Below are experts of layer 9 (counted from 0) of a mixture-of-experts language model. Rows are named router (the router's row for the expert) and show model dimensions 128-255. Each number is 128 + 32 x the weight over its row's rms, rounded and kept within 0 to 255. Numbers have three digits each.
After each expert's rows: a language model's description of what the expert responds to; "gets" lists some tokens that make up at least twice as much of what it gets as of all text. This comes from a sample of Wikipedia text that the model never trained on. Tokens count by the router's weight.

# expert 60
router:108166154115130159149089133070097107109114145158080099114108128106050103112097142104131143060127089164167106124111132101163086110182173131112084067097109093124131123133128105113138110155118087066125055190148111104098184158095101151126127136156066107149105125153072117150100135112115136066139129127113158147073074100110183128162164179139134155167092119116131158174111168194185220117101
It responds to: Line breaks, table pipes, semicolons, and heading marks in statistics tables, infoboxes, and section headings, e.g. Personal information, Pld.
gets: "\n", " |", ";", "-", "==", ");"

# expert 11
router:071170070164081143176118148145115126121112169154110114061139165188024092167147131163109141120129154173175144117143144188165121139145118126160108166083092146160162116114112143133098131126108098073113127171070120075119124093089129128127134145123106158190155120078131144108151116095074019070164161110166126125115043136096118132094140130122138109145105152143158169165143140168120117095087
It responds to: The preposition on before dates, plus field labels and pipes leading into dates, such as died on 6 March, Released:, Born:.
gets: " on", " |", " On", " –", "On", ":"

# expert 14
router:082136115088081107141135189155140153144102124140122164114056109172114106086146141073128143119146155157115181099157132124097145167153141088108132106122117133122122090134194135183100084173135119117130088108148121122105114131111114109101137111112098121129109120114146128111118099059157062130146180116139153190128097091060130133072079212129140194132123105141200190118122123163155202143102
It responds to: Adverbial particles and common nouns such as up, over, out, back, home, life, death and died, often after the, his or was.
gets: " up", " over", " out", " home", " back", " life"

# expert 13
router:135129079150097204169118126089115082158105117165089167096143141151100076125141151144179126133146148213109110100090125146160113106120141188116115113140094131118190142131167124092095050123065103104093088166172137118115097154104092085126189133102131178159172159100138106092126134075093061108126141144115157168052093196135097140107129139095088168128161150188176175147112173164151172093106
It responds to: Articles and auxiliary verbs in running prose, such as the, a, was, were, had been, could, after prepositions or subjects.
gets: " the", " a", " was", " is", " were", " are"

# expert 26
router:167173159131130067167184134138095100156136136144110114153146182131132083045067145146187097093173139162122120147162121093153098085119137130112143101048128125099109098122148100120065136115133067109144107113110091127113126135095138083133133085117155181146151120097162110043119136096142103075076126102174138141159105149104101201072168127139154182183150156137172145139056145103105194078079
It responds to: Pipes between cells inside table rows, often after numbers, vote counts or names, plus separator dashes, ISBN and approximately.
gets: " |", "N", ":", "---|---|---|---|", " /", " MPC"

# expert 50
router:177159115072116096153145124123124155113156146114114124073101153104141145079119165126174094119156156129185133105155094088135138113140183089115095112098078122178165137133094159162115130141112096070072106141122159106168135109118118098153117092073122127201133113121102117071107144080144133136084174141143127130127085126082095144116125198127138160115113134108184140180153147149107134094102
It responds to: Prepositions like in, of, at, during and from, and month names before years in dated career narratives, e.g. in October 2012.
gets: " in", " of", " at", " In", " from", " to"

# expert 58
router:142118152158135145165187107113073107144095113169187100134113200112117091102158166135140113113195136133122139116156063151170120103112133142127132034094117105138160146157164166147147089178066073082121147159149093106099157143095139101142132119079092116168117150071112092072171165058129109120105160156139101181096131159124103115138128115119155147158174143119185195150158117127126144115116
It responds to: Determiners and pronouns like his, her, the, their, each, per, plus demographic census words such as race, households, Human.
gets: " his", " her", " the", " of", " their", " for"

# expert 44
router:157095145150110156162126199078117106148152105145098123119133125182111129127140158148185074119161159183160112109172130145113086099138131116122121155058126073085157135102145168091115050192147104082086109106141097082086149163095125105144161107131081161103133172066114096047105170096154132120152182168136159195072127155114112134156107140151097144134087149141108167114136170121125167094108
It responds to: Linking verbs and articles opening a description, such as was, is, became, remained, a, also, often in biography first sentences.
gets: " was", " is", " a", " be", " as", " were"

# expert 39
router:142131160100107123172148117133120203145141171134049065091132098162081106124135116169174132145148218161120105069110144083151164042147143080099100122125101155157104111139128135130111124141079069120153148116165104068091117163124136094124158124142090150172180145087071133179162106082042124146132149097113166164096116169120173166125083125105103182176154134167161210161145141178095120117139
It responds to: The article an, and word pieces right after a word-initial A or a, such as an, Atoll, asterisk, Asteroid, arrears.
gets: " an", " An", "en", "An", "to", "ver"

# expert 3
router:130162127136083121147122211089077123082111099147124157138101196121089017117121167173088174112140171156104136112107105137119124107162137155101139113030142116151161121134111142109138102189106094108133143148124090118139169112096125162133157063123078117126131140152134119042120127108115152087068186121065129156133105130090128118090173182114139126117082142154150124172182096157139127140166
It responds to: Subject pronouns and short function words like I, he, they, who, all, not, often at clause start; also capital letters K, V, I in titles or codes.
gets: " I", " he", " all", " K", "t", " not"

# expert 22
router:091131114136108101158139126115129118108165117160151155100122119105087147125128138172167082095151131162106110141146086124178049082153152084133120096112104088064108164065126116145146140168160149122163107198142086041142141114094093113157120080098154170127119122093174112105175149110122123060141156120135176153135113148118129110055166134083138168185118172153116157129178128130168145129077
It responds to: Numerals in statistics tables, measurements and coordinates, such as 0, 1, 6 ft 4 in, .445, percentages and vote counts.
gets: " 0", " 1", " 2", " 3", " 4", " 5"

# expert 55
router:143129173082118125129108149179139118123177140153133174096075142149108085123081196124155096146151168120194143112139143122189096162181142132141081132106082120127098038092153064103144128120106065096115105148110102072136150151047100099109204205070144140211127103177144112107128183104095088130164167069137194135120130116111124147125156120107098129107144114110212129123153183137159151113140
It responds to: Short letter fragments inside longer or foreign words, such as ju in Coadjutor, ci in emancipation, ca, co, tro.
gets: "a", "c", "e", "o", "i", "co"

# expert 4
router:111104145131131127179139179107073103145134161180176116058079140142070117149136132120170159055195119132154094090115084111150143062129095136098056133064120123136171121101118099098112126162107093069175084137112125174057104127145154132134189102112058134139120105158125137104137153085164137102121166114098159189170022135081132149076140151076145148123121195128170131120148117175138197105092
It responds to: Prepositions like by, via, under, with, and list separators in film credits, infoboxes and lists, e.g. Story by, Narrated by, According.
gets: " by", ":", " |", " with", "-", " and"

# expert 54
router:140138133103114197148141158143078147163144140179113194089089138157092113116079129122140095107144130162118141117108107160071127077179133183107096157104067140123184123112122090135131072151114082079044131101121096129110190149105121133125179127114105187154171182163135129049144114046149057103105130121145174118099076185108190137129141123130139151156140143134176131154130139155145141087114
It responds to: The word the and other determiners or possessives, such as a, his, their, this, before names, institutions, and noun phrases.
gets: " the", " The", " a", " his", "The", "s"

# expert 37
router:151101172083123106145146134155113174107194091076153147083125146120107143079151162129144138089148138120182120041075112107133152162162144098116077098086073159156128204097132116110122083170119075145119105161088118090118151173082189102112148081113079141137158122084141124068115142093102161149133094154120152194124124125094127102093144171128190166182121145162154137170124186086129102154075
It responds to: Volition verbs like wanted, refused, able, without, plus list-item dashes and line breaks in infobox sections (Born, Died).
gets: "\n", "-", "=", " without", " have", "Scientific"

# expert 10
router:200123082131096137152137100160125100183135154171184159067068167194102087120171145150112127113168217133135141103161182099159097091127088094128080137105071169133144088118127179127154126178095123115117137139100062144163140176135079126153154119103071136139169140136114115107139127075076115113083155118125103154106099123096188148115154103091086153124133119182168149144098178118104157084150
It responds to: Line breaks and ==, ===, ==== heading markers that open Wikipedia section titles such as History, See also, Filmography, Track listing.
gets: "\n", "==", "===", " =", " ==", " ==="

# expert 43
router:128168115127125132164103100111054118145216078151101163107152157168105113105093172149143095117151179116162129066145129142163128122106128129161117073135142107167133080149164150108111149163141107153123138143166126168103179124088099100161178052100089171085190142101149133103146135087106151066116200096100160182071109139138160097095197128052066118153085195139138106086102129140110182125126
It responds to: Word pieces ending in y, like -ly, -ty, -ry, -gy, -phy, often in medical or biological terms, e.g. lysosomal.
gets: "y", "ly", "er", "ry", "ty", "=="

# expert 63
router:135109108107162102152165140082097150156134123141155171092114117143083061161178161100090127072131091130176069091119089123170128110145116133063079051115124096155121103115171139118124143177122131109089125161105085124155147158110104078156179118107102157148148120138108137122188166086130152088094153132117174172111080142059117137141162160126067113155150152127109161136148127131129170116111
It responds to: Column headers and line breaks in sports and election tables, such as Votes, %, Candidate, Pld, W, D, Result, Title.
gets: "\n", " %", " Votes", " Title", " Team", " Candidate"

# expert 33
router:127147118128115152170083151118093136138129124167075122102100129175126086127075116158174172169166150165149164109157123121192115120187147140132081107081071112090116132087129147071124080205081113125166129113097136115107169173130116147092138159078088135115168163101149057122128183080136143087141177179132135168137097167166140095074138158107151144139088159108129098140200087142127140089079
It responds to: Number words, numerals and quantity words before nouns, such as two, three, several, some, many, 24-year, 50th.
gets: " two", " one", " three", " 2", " four", " 3"

# expert 52
router:123111148111143109162138157128122097168190089144071115132103193181104131071123143137137165143179152171177157065145109123128120098134135115106086122071132113196154143077121163136134158140116140103095126157163125074137139100099156155119175100145059155103064143140128086114128123106113069130092156091165145204093101184125099129085129142075095124130090179126110184142141126118082128100072
It responds to: Function and adverb words in running prose such as so, as, that, known, said, due, because, there, very, announced.
gets: " that", " as", " so", " known", " said", " such"

# expert 6
router:140155144146071093154107103129107086107104155144175192164127124163108156127116166131151175103146152171153082110113099051155156106132186124083093140093127151080139087082120116047103069165093116152115118090155115167144168162058146115138147129120080156211175121159110093087129147059091090094103122068085092148137039160116158165134147130094093159087141109096102129196118140116081115139111
It responds to: Word pieces inside longer words, mostly s and endings like is, us, os, e.g. in-s-ulation, jet-s, cent-ri-fugal.
gets: "s", "S", "us", "is", "a", "os"

# expert 24
router:134120222146109090160100188129140056156139090156135137087164098165099103099160137129195142084167155153158174110119137068161112144153148128094129139059061071097161111094187210127123109133106105101133110166133136089098146106159105136142129065114098114184153104158170116090132185093134105115119142138123152144087008173066114171076140170147153116176109171145114195098108165207112174147114
It responds to: Verbs placing things in a location after is/was, such as located, based, held, born, lies, usually followed by in.
gets: " is", " located", " based", " born", " Born", " held"

# expert 19
router:076115199128140156124087185136096112150147140140202135117123134119097097108115191180124162127156138194099215065098091159142104098213146113074101101063084102179142150104147115079084137132140158127150126133121106115109137131091101095150163132089059136130086141152176110027151155088115080081146139117140158147108077137127179129086149162087103149146127139135131180078082099152112152121143
It responds to: Object and subject pronouns like it, him, this, them, plus byte pieces of Korean or Chinese script and coordinate E.
gets: " it", " It", " this", " him", " which", " them"

# expert 30
router:156111167123090096186114104161113107136111082169092131126108209135120079090147144140127093192162138151128071115143115122143117112154148117083147127130113143125135107109159164122146113143110093117129145110096086067153081146066101043164114117105117186150139117098156130059164142108140076096135153107144174123160142154077140139105173156083143097182098136168127158087108122145151104083122
It responds to: Tokens in sports results and medal tables, including Men, Women, Olympic, FIFA, UEFA, goal minutes, and club or player names.
gets: " |", " O", " L", " Women", " Men", " World"

# expert 9
router:126120131174103110122183105043068144177093162138124167110147172120080077121121167140186125083165115145132170149066119108094121105123193110154144099099082119107113147161189119076126142130095108115111070126085145172076160140151130087148195083175084146178127177109142121133137123118145148111104142059090112116140119176082123143152129132111157154212066146160166119134111147154126131128101
It responds to: Ordinal suffixes and words such as th, st, nd, first, second, fourth, as in 15th century; also line breaks and table pipes.
gets: "th", "st", " first", "\n", " |", "nd"

# expert 29
router:125161140135096112157158161147099116093138131113143157082128156096096102139055126172137103162118109143093135067180132112133120123163196072112077151108079083182175122138118190085131129150112128086123090136105088099079122156138129116150150127155098137178174103127133090066078132088139114139146159092091107126114144134113153130081153145153093125138085152146140176139184154148069151147138
It responds to: Direction and modifier words starting proper names of places and teams, such as New York, South Carolina, Red Wings, San.
gets: " New", " South", " St", " North", " West", " Al"

# expert 38
router:140129156178091112188114142111117124171082065196100129125067167143087066105136182155153082160149132138155115164085140159139132117162118133116119127115124059203153122105169109152080108142104092102122131138094134112112099128109160087135139111067081158172128174136138110127183133096135067111101138083126099143163074142124165201087200166106149174089182092113118158112107161158123110129114
It responds to: Country names and their pieces, especially United in United States, plus Kingdom, France, China, USA and Iceland.
gets: " United", " States", " US", " Kingdom", " USA", " France"

# expert 16
router:103152161163147125146086123127131142068154196156125116119147132162093076153094166124175104140167158149137119119120143115100115066196161043071120133121086118132082098129141124074177080150083085122057075147139109065174110196162178125162165126158150163114129154142127146066183084071166143165129110147109174147150101118122159137122139097038108149128150140122240143155090161156129147091124
It responds to: Short consonant fragments like d, z, j, f, ad, id inside foreign or rare names and words, e.g. con-d-ita, Far-z, Un-ad-illa.
gets: "d", "z", "j", "f", "t", "id"

# expert 42
router:044140123099062103143128142121125077120173193146175104127144133101091112094137175096108157099202165128163115118121159153189138102107131118072065122072106096103149153110125170168121067135082059112101086112132131129150115158170104081145178145058093143126147113143129097101099145106074118187122128120124164144130063165091117152094149114101221177160100142124172185136158137131130135114095
It responds to: Verbs of starting, continuing, moving or changing in narrative, such as began, started, continued, moved, returned.
gets: " began", " started", " of", "s", " continued", " moved"

# expert 17
router:170145094088073132173146146090109145094153107161180158069148159166127104105104136166123108170141140116108120096161095118172148064124105130073151098094134111052144126112111113159150083168123096143128121179113102108105166169088118199137109123135114095145141137130152064122109184111119094134145189085115134186096093170082165102145137120075083112132162148142173174170123147170083111108121
It responds to: Opening quotes, apostrophes and Romance-language articles or particles in titles and names, such as de, La, Le, El.
gets: "'", " \"", " de", " La", " De", " Le"

# expert 21
router:109126114117154135185143185081116150082111176141110179070103095205101108089099166138151098098159151160157118141120125138123140101158107171102099118114116127136121115144118183107097165168082097118109180164053126147113152138161135117105170121105175162143095113127098096076111145090110124089136148097128150143093138128081114164097141199133135133178108117085135132176093156108115122149111
It responds to: Political vocabulary in election articles and result tables, such as election, elected, Democratic, Liberal, Assembly, council; also pipes in vote tables.
gets: "|", " the", " election", " Party", " Democratic", " elected"